Experts of a small language model.
Training: a variant of Muon for the experts, 316M tokens.
Below are experts of layer 4 (counted from 0) of a mixture-of-experts language model. Rows are named router (the router's row for the expert), up (a neuron's input weights, with its number), down (a neuron's output weights, with its number) and show model dimensions 0-159. Each number is 500 + 40 x the weight over its row's rms, rounded and kept within 0 to 999. Numbers have three digits each.
Before each expert's rows: "mostly gets" lists some tokens that are sent to it at least half of the time; "comes before" lists some tokens at least twice as common just after its tokens as in all text. This comes from a sample of Wikipedia text that the model never trained on. Tokens count by the router's weight.

# expert 15
mostly gets: " his", " its", " her", " their", " two", " a"
comes before: " to", " in", " by", " f", " the", " p"
router:512458446526415533513477504500499514521471388451491522540505444471495549451524479486483586630481552492514483458500502394557488587496524485449478503624547563588459474421540524503509546556564483474445521443516425491504484522528474524532484531517441499426497478519513491527489442528501528510512491523551425537457511520490442548535499502513549492463558489464483456569533522480550469546516482466498497526512460525454438540460494484454492511484468459498512472529555508521489523508471561
up12:539417536488516519477496486477465468479572511479593455488476540496475468527594584527528486550490490513435525459467483468451501432495532502460465574512520525473519523471579524509481503495490544507522547584535554505447407485513514444473492563406482519527479531444466499502535470504488452535556512442553478502480504531448500580508460443526518531425613487490554523491530469512517457479543469498521559433503471511468462455437481473555520456509471563478572511446504459525463529422477492
down12:515508515518510519517560545497507532481430499520507534604539441488502491397529485497501550417537492505558493503466552560486465546505539530553581518496592474521507483455453546491515479426562561591458520474521547505500506469449561544495521484554446480477493458471413474484410459454545510534519497515520513472495488499489502499542510572460486484543500430526543488531506469489594576513519464514538426523549519462518472516504493479530520474473521438497433538513394514543542513572465526
up13:543463489572588512510458507474542573501465586524499483529399515389494518508503468450515506557483532503564593529502455473479537510522521452531534506470556493492515498540499519482536543554566446441454495498515566498505546566460516470543485390523468480480421472534446455503477504514573462527451522487491576526512568549509456522563512513493513437518572447542479522457474469492519503521431492424453461518536478505545523468586470468485488486479459506526453509477476498538470535561483486
down13:485494454528466455569516437448444534475579513473545551509550606504470534557506494457500460550485541533489484551455505520548462402466489445585458529523495523454540444550509528538453500487486519551475498529488501546456487506462479491480419481471446477482556559499520496551564457446525478504498485446426380487540552517511503498525533464482491526528494517545500591496445506530483400506501493526501532532482528547538508458526489566560525575509452529456501511505503523533556457441477433
up14:500454522531544467498378426463488530492566493547557508475563422508480455492460473510503426461486501498557451446491537464502535571484453515478472461461460431509533525501435500520488559487542500489469551478582569462462565430529518498574511501520507445493515495470497574508508510501458509531499515543513561486459530458530504471453512445524385474552496537499517507498516498474543550514459412578514456508500517441544536441537533491488497481532552444543501513442499522500452548484408563
down14:479499532510541491535589482556558520478562489475475512533475516424496522472552477510429552543500497507478438494467474517483514458542412475445539500479433530480513531452549469473530475454545477458481555531459515490515507481458495531554485572493465547502537473528513473525483407476445488554537552495473486479455467500498447563532495463571514468428540468463580432589514419456475460551550501463568469505561474569511450428460445555516432455494542511510485483461464488486585502514469466
up15:507503450575482407539480494451397448472460489449492523568526475473541482434495497516507529507515512523571475500493559524529476546492439515497451513432491491458483484513452472500469508413499512499461440547551406419560520482523448507594545532476427484471520517533533551505471492584533562482501432511497495460463453469487469500521454511471492553544517494530549551496511505514534517513478487557451431535429508439465471534531508563551460461501431477415492464541569552468506468549498507
down15:501453415430494484546480509543502471497484524487460483519441500472488422467487451490448559479459473460530512555494536454522465516549506513537553507504442526564569495462492428506527514527491421459459505565513526457522443428501466575432462467543517486497478597572495540504490512501552545478509573517606492568567489530571537510547523470435520494510519551481541515524495485628490572500478504476495462498454513471537558481511542573466486489543506479543489513504444460520536550463483544
up16:500565521458480453481540520450499530519530482480477526452527525536450496474539489520514516520502461517505584530526466487484447599539550522483487458511529552434529532470472518505462524506490507507480515510429492523512498508522576494404536466509539415514465446469492412473504498547487483577553545516443451468434569532454466523471539583534539510512510542523527598537567473486512509494533533533597551520405497467470490451377504500540510563476492526508444470476551523502521577537528513
down16:476552468510483510405526508471521482505521529564583498561518532500545548406473501481537550531487475527466567491494408484507532510472457504538530530490540459455506461506548459519514470508491433489483494449497494566552528502518497461512486548516512560532455505517470436551551471433478609453440512565536484526482468501484527517577495538544546507452597487480530555430477515510600564501544464489478446434595525466463479463502483445479509529480583534486510511490484494508494522517405472
up17:441511488499553517445474481458500505527494533497401499506493532560457523465515522429486483526497528469496429492517510509568503493412502457569505504570560543582477491445532478486502508455529545464470530576554483490514533434538511500420559458490457470427583562525531527508476475486488451474571449503516509507488483454449509510485553469520508538505502537495480474451517532591439489506484556489476461478477466490502497527495427434415406531492600415511488489516500572421529459486513497
down17:523532553464466498503488523528497464458519436529492532538460520516463482501551516486542514518548542502504560516452547473482502408572476510511462444499452399493549628518475469557521562539446429489520547528495503483488490498472589510580467561547487522440425511478478491528447469468469451516473513495482511492478518503532486506493536518454537457509558447522618544530590544504478575471562503509565423475500480484491482517519493465534510461487578577504459455434510489541493543512544530
up18:458528443524478569485581499480489428434469484504450536463485503452523508604555551530523521526448498486487472485496472489531542465441483490513558496541426536460483470478535519542436495496543447568466463593509526504470497476508513480466507592532514542531488503476450584467453499571504490503516483469437505539502534552421497492459472479494437504482490539409487454552470481505470546499542572504504453465503507571452478436521533526600512526504442518473532506505476477446542560488552604
down18:495501558504545518557462484513524492469486465437522473492576440472427491550442539554520499509482513470490469488445414471536487483509516438530457516508518527423503542556430436474532475508421510457489512512510522504490522513490496523513523501523494452538464476496547480523487448537567602525531489483438535526484529452469531510455454458495465546491449524419485507492559489519517516475542467507554421417518612489485519510476426512533575479463510470604554491456525430609441484534522488
up19:482565453476521509586484429544473476500479490554480494486479513498447517546488543549483491576483545503502472537502436435453560495477546491422542493529496488563530434453575565496544504479456492431459485553509558470508503523447503521524502429520463572545496441512535505410452503445514439523514528531491480509549501536529539469529469548539521521484475426518534617519558460543510517484539550567478481433553470403534498458485500465541480500507439522507437497471529518422549532543505481
down19:465482465483533463528445508455487520465474474506480445450447432445464555523507570430574542464540493468492538525478487483462550508514552548449470529463454513531499504538428433487486484510514532538540445498568439466519484562515433517537491513511533590529551528488498533482461462444543485507524506541452538559453479502423549447566526489497439494502425397583512532468439543530527441484431603505513520572514542523459454537572514489510429536523497517536510519465493474492492467485489495
up20:552488620449516495493598497506490472468485518542490464500549495509429462559433414518495464533485477519519553490491501524474496491537561508502507493568521509520445516554439419530459495478528451449496474470536461501568513509549437455540479475491438485527504469609523522459496480529556471492543512427604488426485572477523470480446561511520534530546493524487464511512464495419473452505554481510478479492475484484481523527507546455548514508443515463526534591576437450533450469482461544
down20:467405424484463507477473507519538583486467488495507491428508480437507488489520493553365494487560488474494449512538501414500511545444456536511477459497449462489529525497528554471513542473569479538463477438528477464567418455537462588505565528497534511516504528514535459563442465525489507460466484484523512441522495534468458461457481420453496527463448455544507461539459417535534507486512505512436556496483485527552438485379440505537499476491480558490465480513515474462529465497541546
up21:481476503477557529525545529437494527507468565416500505483551575477537453416505582523483560519523524505475502494423486564497462500475495551511463485447516549563521414500462541470488470541482422556461484524599488530535539539530483506545544532514450497537537495461541481461511555539563500509473454472544505537467515468567601546508575548476460440488503562521459466482507562498571586475552524483481519489537545551519484566515488478487517550562527463485543501443581525501503473476492498
down21:507517456477486432534523531522501483489545452423470451542484486541478467549454550509460486419539481417527497566539428469473557552500493563491524505435478454481572494517483489538532531521581466461450508426531533529539579506493459485480426501394571499506504588510456494509523503594496578475464466595564534533529517463448461528528505473454434505591500485472542480503506523507511444505513500484574466530509546493490508532494561514489462485455436530504497558504523543502528484493525548
up22:497531537489513509442464496502483487475497456519580486513554542466523431446491535472554433474485588537466492501501481525472587490453525447484517569517512482556529472513562484503534485498510475559550538500557492491463469530501425541533529503455483512556582516493490560454492438526440576521505538463464450490541456476596447454529493582462500484463555498478418520507556473519540468498494556518549580505414480395506539464440533484493443458522533473531539510521487451420487475470471460
down22:463480563528423465482508517493547475508502459492517491469448431493505542540454531499489489557454485534469518412475473523469443476525499525427478492465455582523451491444412495514565482472490540507531485478442547468550525444502571466462456513465570509470434526551440493472421544491473411457552476501396492435517518489479536509464497465475496490518409512452484487465524535473552496404515556615479507534477436518488480481494504476502470464463502499458578495539459549498461509551523527
up23:548533404536494494549522514489449439538465522390474600536553509475561508458469534465441474459542440443512578474429482432535455452482510442504484449553535523538517546499560485465524502500497454480556472544497468467490514457527546447452459501507389511492490499477532446484483467477530515444524503501498468455541573453460482522513497483513562555482495540524443540533463533525522455508513468560545546522495447528482558490482400512466427560530511557460474463459513546501490513525528541
down23:515538448459585481477602464465415472455487479488477519461519513516507497561454547513527543456504515467487474571524500489443539514476543548519581470497512598474446559617474414547557452476499511503523446494471515480441414499491464496496595491490478549513506512518523552541466498478477520518529481537510488565516501568517492514521518501513499528515532470540426571503518515495520539522470443554555519476516502467459444436526526460496453493583540449515520468458524550497524599498432468
up24:508529423527553539551545522581534479523481454524521530492532500514490528508527543531574499503384552479546513518490526500509481512498524492536546528472511489416485526513510445465469476456540463571565503505456450489405555502551510562505577531452450452454552549550426444528488444486478456461551509521520489500545534534493569533423524460517502439501525548467487494486487487512546534513477502420458477509563494487504531547460507492546511546418518523420526581494593506437550478458485483
down24:452468599500536469396563488488591497538560484510475458486516480510566488509432495442432605462511527479495529543443505520474529479486465468420451456474578504521583529523499495511533495521464536484450492501430429475496479509493462500521450446515458455492402481513494493455547528528490449539505467469516531504498450484399468446551490457536474472439452519440498560420545508396492469464526509489522476538511488528541515484498509554466532513488475547501502468496508542454471479482420508
up25:526478505456513534517503407565561515501518486473497490518465449508453486496518450567550486490542494520525559436517524460486534439539487475505493543473461496519561519489530461458514520510433512498531394526492488532512441513494490503586490528521520474479521483586478534532488419487472510473552516456455459488470573521439546492469476457509497476488517443614470495504507487522492567533473482423625471495418473531575487490515574514514527593466517535554450394438484494495545528495464494
down25:462502539611421477519488470490492538448521449502525400525489486478524470525523510496489554557544429503423470483529520505526496504490491488499518466519496467486566478570484507487528518468506495477482549554509562469522560525438477446442534443555501502415477566504455434507483536582435532514513479493465433496549481460543515495449553480487501579544459577485469447477522482520560502554477495476509493540494432502549512482460450541465461415577416491535516530475483438467401481535504513
up26:498585507568497471419492550541435484524489559514462530512384491498485505452513533514514630499514508480540522494517452478571481487450454516495538501565578477510468501490492506556504507447509497495459534474537520512467465516530565546516451454466503503519466521524481521500532548514517427493477470454540540528458429438543490491593515542593461565539553508438536465511489478527451509486519415492516523585526458493519476462446510546496481536496539484459557492537454534396497530476540562
down26:579499464526502504480476543556537539457537402416507502505447528516528481443481433533529510552513529507464487495460500473547542505465477534484509579475518453511525507449490494531445470411507524462509532517533480550504552526556560532415540528507504435492455505420431494466519472498482451542465520550536472461480533583522559519479441476406561534472465524508456556457514504430509499473554441587535492485512480465497498438485410485478515544430500546460475462521510450549555482562510523
up27:437515433477588555493536554475538452544456438555504488477519481549510538539483513470479539515451588453523523561466490507557464476552508549519435451466565541545571426615516522518472495560401544503557454482519451455469506539510503553511570502437512517451467481512443435497493518452527518526539474505458473503473440479527485566550454497447536502505546538494504456508481528454503466548527521475491550469556467596507496498499514482507505550548466516495478516486507510513474496380481528
down27:424482525508482498468546516566527507503545537507493513470506549565574521470528499452443482477484505489495402464571598551460528568546461492554457483532580510471520411484473511437484519528568511403486509505484499471535534472438453552529491459438445504556454400573454433546514498474488498500417524564470491510541533492442555531498516504541539512466512448456459468549476466463491455530477498516520478510508544469564485436469488545495436532442493501464488511516481513463494494541454558
up28:479483479568447583485524501432522462502467441491541531552476471447526539540482555487505451436474486441431580545496438484494511571444482522508511462479472567496546465492492530458446462502533450474523539459518532479490530481474460451477464424467551486421529506463505568598499495487485580562480599541495498533483493490480480456496515413563456471527541535503540482542518508544462540477491491462456461571512457450424491529502521497507533484486485545512465517508480462414391514468526538
down28:475493507513509545540510486467477498534537525568459462460485528561574504504483369550556520512550526451505495497501500478436592454473457506541458513520459561508515524534484483536436521535467493482473480510485447516532484572489506534513504502483511519496565548570511481505534458464471454470513502547509507509461465426414506474525527569436527499489492538553457415429474526448503449549578502489521564484476509444483476589475584543530436503548550428493507460536450514407549464492542479
up29:412433500454499492488511539500439530602513427507494485544510529572546532442440516518495421452530511504531553530427488446481560518489453441589515473486548481454409490506568559486497485473481460480550514416495493552439469487479497548551536513533426487552488465570501442435512481552539474441488485456404493515473531540469451485491491464457511505575516493501501512486519516469493504541563523529499510528473565498482499486514516482524499542515471506523440470554508589411486491439460480
down29:499537446488492513462489482535522461500537515571512444461540524520495445550489461483528474453464447439456489503473511448501503462513501459495583565508405511510473551533472532456484501521458568496531532547543438506571487481484568518431437521414513544478491487521480513643465488532510495520499565476476489533487503567555551496431495453526498456540406544560499485512509505477500457430488508392493460537447411554535482517504459473483573464476528552540526455520541474541509536508499497
up30:493428577514503492534563473489504474522501518570472545479509510529448479470487440478559496605538543533456531530521478571499523488510515495425494432518483492475592515541464490508502459518400509496518516436519488539425476437486438481434522491494490525490438445484530570416448529469516468435443510493455506469480553526472459463494418534461508507527547519514497499497556552578501566484532533512536503559515500507462493481549510444426435540555545531458464498526419473472562521446542470
down30:529569534495514500464505483552524394507497518574526517525461514589507575535463436556440487530554483536482530508523482480514498434466411522466521473504510501464469498565504530558500474456418532554575519535586525538480500519490501519473519425485482413516476500491530478525481553486517492493493609464532445503557537474520496527521542489494537487551538488461550520571519510464510555553427507548463566469561486506474554488554532439484434459523484523479436481481433493481574522567545488
up31:493495423532536494523520470472524418474512536499504507577530457539477539497470529513519505460509475511512565520482584499452502496504545480502502463603488474554460500518483496421534436463492430531509484499446497459472525518528521493467531552468468509525475471498413430597519521530494568450560474550461500449547477447523492505429418495455478480425541527475504490564519591476475529498553455528494464463503484429478568545482535481447453443522381460575481490485520528517484528503579517
down31:531447503530537583478544454505500475613507544512520505525497505468505411566466556444424471503478488490522407517533501549455494553502540508468456552479513486519474475483470517478541456445464466522471409454453576571479508519471480530530468532526523490496479507574457424492558455543519549425504478482474548530516485511508515479501471511464479446500447533477548490544497501584452514543432507435505534515529503500561457536486496498507416501583477434429584461438552534533478528515529482
up32:550482481429480474467510429444417516559427481460457541478500539516598483493489558510510500499538556473552511515542515531480452475512497485556506469520517506482523453543502444535505504476539428470398548529462514500471444565456450467414469487424448486508535494463484475513512425510503458480516482488462558528499492478478586513538479468523557537493517476578481559482418553540516518506439497522492473518551507411535512505611555556488492507479525414443506481484439534487545477546516516
down32:546452532479480565518498454570503520535534462505452573539528445508476538499463526453429444447403533513491490462493521475511416470519501465501567520471503629483498432536498514555493527468588548524480412565470454539471466458435497475475507482500498530455462457477562530508531493556504553500499485478461517471499470460400395495583487511519508456465455516510492471470492514516501455496508496563547494566515466497522539504545493436500538513460509535563478449446443543528482464532557491
up33:497477458499502474493514502522532549523516507561441528473476496469544482458524458512556526512491435560515542408455522486544463509500466470490542440534476554524509511481496535472526523393494496502557537446464537511495494541452465515538500510577505526440581450547580455495455526561571511454431497444521482552460406455459491438513474512530480529431411525459521445499440498558493540552525560459457442536496507459552497483459484472496477538535577432474477567488488551551529478538530556
down33:462484561538469533484484525474532469563463511531549549518554472425494449478524467488555502537522507483524539436586470537519459544530465501529489496560537451535556571549485497454448560491446517537413510510500541526431508462513516523480572509443504482535472557514571476478523535512502463500505496444520465483532518524603452546536490457485477534546535555531527441498541508434471485469540441527397484511525501568528585457451413495479582497537451543543499523552503558545519553508487511
up34:509488511456494512406505541512475430515405524556491529478524417509522511561507589521442520463515542517459431440497499500526465457506516457582470473480467442506441501507482425481409503454484470505431541484568529481484455494490457493582433457517503491548442540502449526469554521502504554455474495483488472475522534441456549529543561492511474573501538610492487562473549521454434533454516443514492406520467487523454523500484510483518552487457487474510468479467490517558571446500513473
down34:498493442491473555508483571588524471474522509481508572495555509497429516419553501488492486484489483482450467442452457554470497453458483422497468491549518530531452469516497484497439493461480503486490505446445500477533425494466543472473455514508529487612506520506504529530536586540550514463448511443498517526587492429472414500472555579504509502420501534505503546502625551439518463543449503504457550556460497459457509487558545499494471427531560559499491522481531467529512443492501543
up35:500517531500494536572490443552473468529508378415470544444549565421492541508501513513494521528460538421552532527511483553504460493462563470490458492559473512497479508565540506480483405497491530457516515522401529541497525514427530543549566541458488530474532483502526460464534517529492444501554493459545581474474435513518460562521518459548510529490526481520462539439532609474492505508506515514498489500518473537479495521538510422457455482479389440534480524538483428461462470444502513
down35:484425554513516395502547497521460500469472537388521430515507498465534460492559529461477542544561396519464508465465462475520486514495515483521451532487485518428496509493470538479482471513553454513524539539480495493534514492573502472478480530501456474470558535505514504500517451504546555445501487477516525589505427439459501498535545528406490438500472463460522596507445531447539430514502463578496487480467483461609439568422470526510516427510520480497537563464525498507528443533483517
up36:483514517480467446539518526524445481483496496499423459585592483522463531529498515492429522534499458571530473524456512494480518555531405564506473523488511529545503476513460569499475491520534466484579511480480532540427536516535442480525474467480411505535525451498529476493460459517530481533539493527501487453487506431496497493562446441517533516577473578492466497551481563555460448487461444482498446463513472511474509543472591470574510556519525600414471473528523502500519368482485504
down36:491406531436480504406471458522472533504496517527562521509479491539518454478517567547412494460474511526536532474566479447485490508423469486466476522572488460502484509571514510426506454543524472481445491434489504525474481522405494493451485522487468526516481544518396502505548485520448438468429520495520524495489485427497467477507475463460469519580499489486495530432423477421517511573492567507534477523479448520493559556467539527569518453524418596550511533495448515545554499531487533
up37:535470465506501489484453473454465542450515523572528559536461485575511492467561523506535537497539470479459416421494492483491559499438464594496508467502536489460525489430555503577547482486486481523481530489447477491487436516529477560518501484526499521479556466478445449563472520589548503456464468508547479486580477447538483434502530530437549460508503485536526475519562476575622569547443548529464445492469550463487497567565499438539483458466525461491489483439455480490502541473521473
down37:489527508438516527498567465576622539518532563444492524505562477566496503546506562475458458450525490431477495562433475531553475459504457491549492485563497481544491547505512530468526564475520557462472477557487521545485523486505513514493496506479469504550487459559504467465561496474426517495572507556520495514406532463437453594542466467539487525451552490404486498470498458449505511508482502464518519499501519438513582555493518597497443465470536472483487467500547472507467482508406566
up38:538576465537413471458517501419517524527444494468494489482552534518456532435525461579509546577498482523447557452491499464496460490537452593580410526481508561474521439489511455509435488514539476467462548531500528489445448567464528527489606534549523517537540477465502479502513531505477503499525444427502423440409486481486481504482450481481556474511513467488532512503525529497537483511480460509476485516468525545524493499512519482521525512579517488501489425542562499552481583503549616
down38:512441531511544585484546404525576489535495487537485521527539471509566580498467474469519481458559510494466424502528521435494492532546523498443480526449456497432499470503482465507541558545507493487523499496511544543573454464388518517452484463499497442505507475516466505483486535566461492485423528624428491454494479498490512524529521505564509493521408480553405503535523449543552436558481412453507543510443490508470482484503514544445513537534465527485464502461490546506436519512489561
up39:562550573499598500443499451454463501452462442509553466502482448414495422481556474488555505508543552475513586570485496436559551493465465467470517465551511432485441546463499427504466501460498423447507519463515526485447508476549580561513503543459474430508478549514442535525525464471427467526475490513500427525508554524487447553494432437532522473446504513511471528472510523491476523487522531505542485458465521512470520463442483393500539455533465499548502533531541495469484520532437472
down39:509419454586440466488534558470519500551469568518539420496474440578497489446403536453491510464548502476508527473464488460511533475569496460590516504513541533474492526530572518531500491476557518502467537531515504476465506484527558513507504556504460509464475555550559486497471543406485490491558488519483496441555492513509467469574508531509508520444513440492503492484514517501546545512536473448572468527479530528537400489439428553556444481454584497474555498589536488507434452503545478
up40:448519473530459529465504499517481498595525565459530538540424384498511599458475534466562546458497477536492571532527473450537519396569500559480404504522477519513470522489512467565476471499449503475439466485518477526438461527515499474499462523539460490509544512525460479484496558448444526490516524521457468454493491468440512490509498499458514574488490463535481547477448492495484554549495528475573479504500423463448520492543486519452571513492546479452511527533604496477501621510514547
down40:554479532466428547471534495459496528562546481452509459481526527561503509446439468482471506479471490532485454527485555479434469482505529556521602558480570511491442470523476402501457467546550429475561502458502482461554508529490517540482417436458490558455504444493435441480478470458459482492520584514463484438483458470498492570531534491509541519516509551497536498501508475466513507588531493598440614476530487492483513487473504446455540562541514481501563475486531551554436533490486508
up41:537502532531445522465499433593480517560557547534513483512502562457459489463490515493507517438458456503502502487478472425534481485554472393473518480531587455475545621491506540495472516499539497486492523555613495535486496532529493477446498479594501510491592525580487526531488528512484517462486490495523519496490501558484545491438522450548488565531402495431508491508554530474512472475520550552517444447601458486415431504452491501444557504497514505518503473507497459528465489511554487
down41:535468553455485503530526495512513382458464545412475467496499517431506413466435532546566531547542500471470474482544513525482522428463485549467452471538518508475486516502474547534537554437436459355484479478450503467567470499503526431522528578503522492545579471481512544472458495519505491470517495480522513572549519462443546461470538517491497454543514467525503501581498454488468473471508520528473539532440491511580505517557498479529463490481519521446466478465491456470457408457572534
up42:496506551431463522452556575470507547531484462456506517456397499503493501522475531483492557484580450494459508588421486506529542491438490469491486481498435501502470470497507572478407535515462513506482519520534492472532523535496480446540541469493511506478494498492520574521438431522509466529494463505486460514475509453635526473572517526510443557467468578521492497584507457511558519556501499492541423467479419454504514493497573434502501491449535503577487507519532508510620550498492491
down42:463520510472519472429557552445512514436483468422558514422537511456457494559495552445465496561501485495475506478465503472533533492480529534520556529512473524525541513483492473525535457562495504549520529496502449449585422465413474493562475511451477471543384521501481512484576513473441511480523566468445482599525434474494486556558531508460506417468509469503488527510549474540505481498532503481567525511479552481563506537556436492533562521526450552574523541469504516486476497503575583
up43:533446477563498426517417512510481492511489475542515506497473575452501495493566469521460482495483501470459567508489515521478530498445504482494551486485513439555484513425526470517521469525542550477423494479564530465543515543524455440516452493555458502493473525486549370408510507435532546512453511450535501472595534470510547541473444574471447489436518440502567566478535502537479537548529534442429530460520571495480521562508467466497456507534488511541528507541445499545543486469503599
down43:502437570581504514535482521464503540507462551468514519545503479452522513518548559424496541492462485537447504500480518548539557537528508495482524545497477569468515466473470503532486553552469485482562532557461538369508475445509451534524492461505567480474414474523510544458497513482504476504485535425495548514507508431524496573527594522567538494477550585491458479449510452487497468538523499529561503472519426417449453481473436490464444508436519578467541528472540446516580471485492491
up44:548554503536491509554492453503528518522518460589515505457530471473553516559573507501479607518520535490567463499503493569490489500534491471507540461499519515548435429551551510498472542422518477473432532490500464473465520509515464551484501451443478528457528494541502534554520522490510488522601490450439552572490515468563492437487506547551498483460530476490441472493432460511465477494515535491447596529494568533541409355489476499523555490518538523472460540505503528458503540573486458
down44:488495491490513546527482585463496610511501520550526455482502510503498498462578584490511531461474506546473514521555456515499565569439475470505491490534490476506488496495444518493455523566512509516452582542537530441468565527477514471451462545451489498426496505444556519496482464489449580443511515494509465454497510480551478549467493542498443537443413476473514506520452564491459483465474455510446540416485516424506455449577521501406467437460450467494498443498441557469464519448573542
up45:550529491499485538494526504513545452501573513509491500473455500510425455496423491560468456549490511550503455454445562457579550525484527504506449506566513487485455479527483464526413512513503466543476574522548495490491512520501555526576570552493481456492569502508484515601465525486517478485442466488522456536549526396506493549530517519462513532489552480453454437472526403456558445506466431503514491558458561447489610492460494514487479515509509524446463522579566505518510473463504577
down45:555414449545595539453554505547567535530528476536458494483557481572521460527453470506507568543576462498428472487485485489409505418528476444454546553442561466489480496502527549507514470528525512443518479502558510542455509496512463479491472456494548451535541499532533475430542545556552530518489530487492530456480524550468527588483491458394519445489472498500511491452487471510454498525451506426505548541501544563594475522478477570548514468484471459512444501467488483514506514479467426
up46:552436508451435483516442489415530511562553479496530494482458494533430525493455547524450478570494517476538552471544529438402565500503593546461546448523495542484508488498523457542468393462497428525487471527518523530504519482483562410554539457521459533502417492543445504476477487539467493572499441524519540486596504460464492492512432470568486501471502498501507476504541493523515476512537510540452562521497556459506497491443542512469460526504508468523448532473441487541441544547415522
down46:515480523437498513586562501555552459493537529512407508589516538511552446580424525480537453498397546517552561541448503520464514490533488563551485506457609517491502444459552507488509485490465436480449467465460490507503421507544454502528451520501505494521507464548509481463435472538543471454491566512456500523548522572505569478499542502532560507534481526510507527476548487516467505393437546503540476494517486458465418471515460511517479518513570453457517458550511488514486568495529534
up47:562462509506513497420517492533479441536535440529517503553544496486494469528573496506579455560496568512474490459504490491508493522503500440536479510447521448507421544496551510514447529535489501437534516517560515509435537495480544495492544444472418471496495517473511481479499491519507444476554526477446506545481483538456501530565530516394440474563533459526475457516413531549572583458516524566489482518511462538523538521552524543583525511528595523471612439553474516533566446505519514
down47:541477495444542492466540552505514570502505454465426505445520526478483532627502530465493555476494469474517481458505537526482509509484555475501578545493474550579490426498514507514586507565506519391439468472476453487499523490451486572544492530505445591513515457492502523495509487504476546544454438461520557547473502519501517512496506477502493486502488426487498518532467468507520494500592465457511544449534523419415493468537438482432554446458445470485507507472464547407437544460563488
up48:540424480523415499446551447485459526465533476560602542505539515453510483477535519472527526513516458447483486452479439504463518554514538552551541463526415546477470504457527498503569459508563501469555476533487444426493539562488586498533509466466560531547520511560534500521491497477561413505405518528523467505488540491490467526526471531505434449557576471452495476556505547474472464552514429579449459531547496526473537563484555540486510469559483528481521468476470546509514509467566504
down48:521582421462475530462486515491514488505402476517539420481429408454444466491425516564516496461503476546532448491564490524514462511479542534487494531483517600495470515528465485573481456485522528530497526515507518409510473532496450474584494534435510517503586507496580475504505523457455535486564564518468481479485434480503517498518551489462499522488432456512473476523431479489447535452472443515413561467480489533488394444491464543470514491519519501449539469482485501426475428495526526
up49:508522477500521517530445567511559541492524511434534465486501510554505483492482509430494396470388505528574531479494472524482468533516522507501513486583547554427537458556474462521532501513534539541577451531525506501498566528524470487540538553537563548452521495516481431510472490421435520556467526469493495456458432469507496448573542488510546499452426459557455477506491589437547533552563527468499550447464455475466499556553493532545533524477510541514457546550506421518471529490492474
down49:520521516489468556463482520502486537525537502451596518431483525520522588533516460469496534477507532490496482551485562500595477475508497639489497464464462496528556581467488495538463485500515414475505467432518504512555446504518475519540520496511586480457407521544476546484484527557508535540474468543451476536547568500472497469459543546439458572450432528498492481536499473495449554515499517498454495511510456496454495422426478519552494486466413447586501496528464551508519470473484570
up50:472439509540520523504468531510452518506494457434549499477532520488453485579463390526471484540533492542464571486555475473499564557474415510550522539513415511555481451485521548511473546508552592457391485514417490556510451469509447457482545545561508540443546520497429439435501506525487541542534473494437455547510424483499506531455488572519477461511458475535493456470504473464526489474479511521470501436499519455501484470520527467431499536499480426503523500500513562503558509435475567
down50:550542481441551450426551442492495529494552502539541422460456489525478487435510522456540486497531498546521476491517506546397474429518505517459448436475528545438479484489465469556497516572502491481505535452495471535489483506491534483512485506488479507564549406533552464551481480460508456409512517463423509513469512397529495512485518510535530481481554469403489566578469562483448582482535487438501462528533495559568497507483498533489465485453490562525504522453546484472410507556502446
up51:483539482558563501427467518423483479473497522549477428479532457494485515494478556479451540561508486555539533568539519434496483454467508508489471473546498488533516426530516446443477516469556505493579495486512461495521505473479524506465474518510468486508488482456478417481508489461517540485588461515470599480481544468558561555446518511458518482519518463557414510464502538567486507386468513472561540549531448467451484515484472585501504470441537457421516438509530564583476475552546540
down51:475456490481523482526397438489497544527512489484536437478551475467360471567545421509483462485500521454546454419459438480556513492500404546436428514481458418486485511554474509546539528469544548512452521491521504514516479480500495495436509525537519502537446427536548451531439570506445510528572457450520461528433486556475510547529579472546506479560509498502516444512552522525484494539545474497474458584520465516506454517544505517465485470559484506542488499490511494443502474510564477
up52:476558564526455465462574553514548544502468529506505478438507485518514552550507538528526514496550521484532531404405576460443483560513534479556505511472561486539497427452498530442481500487496486456584514532518447460512492622518469554502498572505539464496456510531467513435478473440422543570488534511514472447440439530531542438500448540443509517527474459468498460507542518514483489474535521538547506566493539483452537446458425450507534568540486578505494508499547495469506515514481467
down52:474469560555499460457505488596569498466624465554522486481436490475485460530421444580529538467480525471481471455474490484465513563557433487515502555525517570436499516533511556483466571509484496507501517512420483570547477469499524447549470522506474501439529430548546478503505460510426474498531523471505489434475508463446507529492530514537491528446506601471522446501584513487528494491451434509487501535538459521567555543457535530495524511469530571537520456482568520443475513494457546
up53:405497514507472477494505498459491544481532549498478476400537438503417534485490490464483497466510493483460454464531502548500488486485477510549509471502635459460530467542478515525551500569519524502494472478531418555423556476484469554507487496491395503458527475470494550509495527542488467499585429554438515532518501548543498532520560528457512469428466470574522491479493540500485482526461446473480513512529468490499486477552559441499519521509473478570435528539498453419461547461374446
down53:527471501468512523578484549466610496464447511469472440523477488485474478496508458517482508564537477509461484551437448540465454521480482557594406490497536415515496474447497540389472528447408533542482515454512538474482464478503481489435516462545516522530552502488503396516467516425553488534483500530533559532509528513459545438499550491507542451469478528527480472485477505433471466528536484463543436469504489532501499442511504546423552502454513400499520448526488538494472487537519588
up54:508424552452526484519480532486439443498473473479474516497565556505532478507512492486461516531485520523500498457483573437367474548469551486514466513481447510506551531489463520503535531517479471468568497444490529429544517523521539550489545503494464493535465505467502522501492415488491533508519528500512500545480523462447462455572482543522443464581485539475485538443479502550533526474489494479477463428470613459462555565499475482365554573501526528524551458550507472561583574456477502
down54:538487473451576503506512533522519501464396518451542488429537544409503544508529482519468530500508499508473514572526558511459474557427517570444505564451433465511488556470515502473529566487492480511514494516540477371471474572524520462414466502503548502496473512471494537551500530512557483487501523476513495581519542526422563456490525401531504503517537482465503554476532488475525432570533506439469457472514542448401535485523493504459478518527508499455499536556508455477550498412481527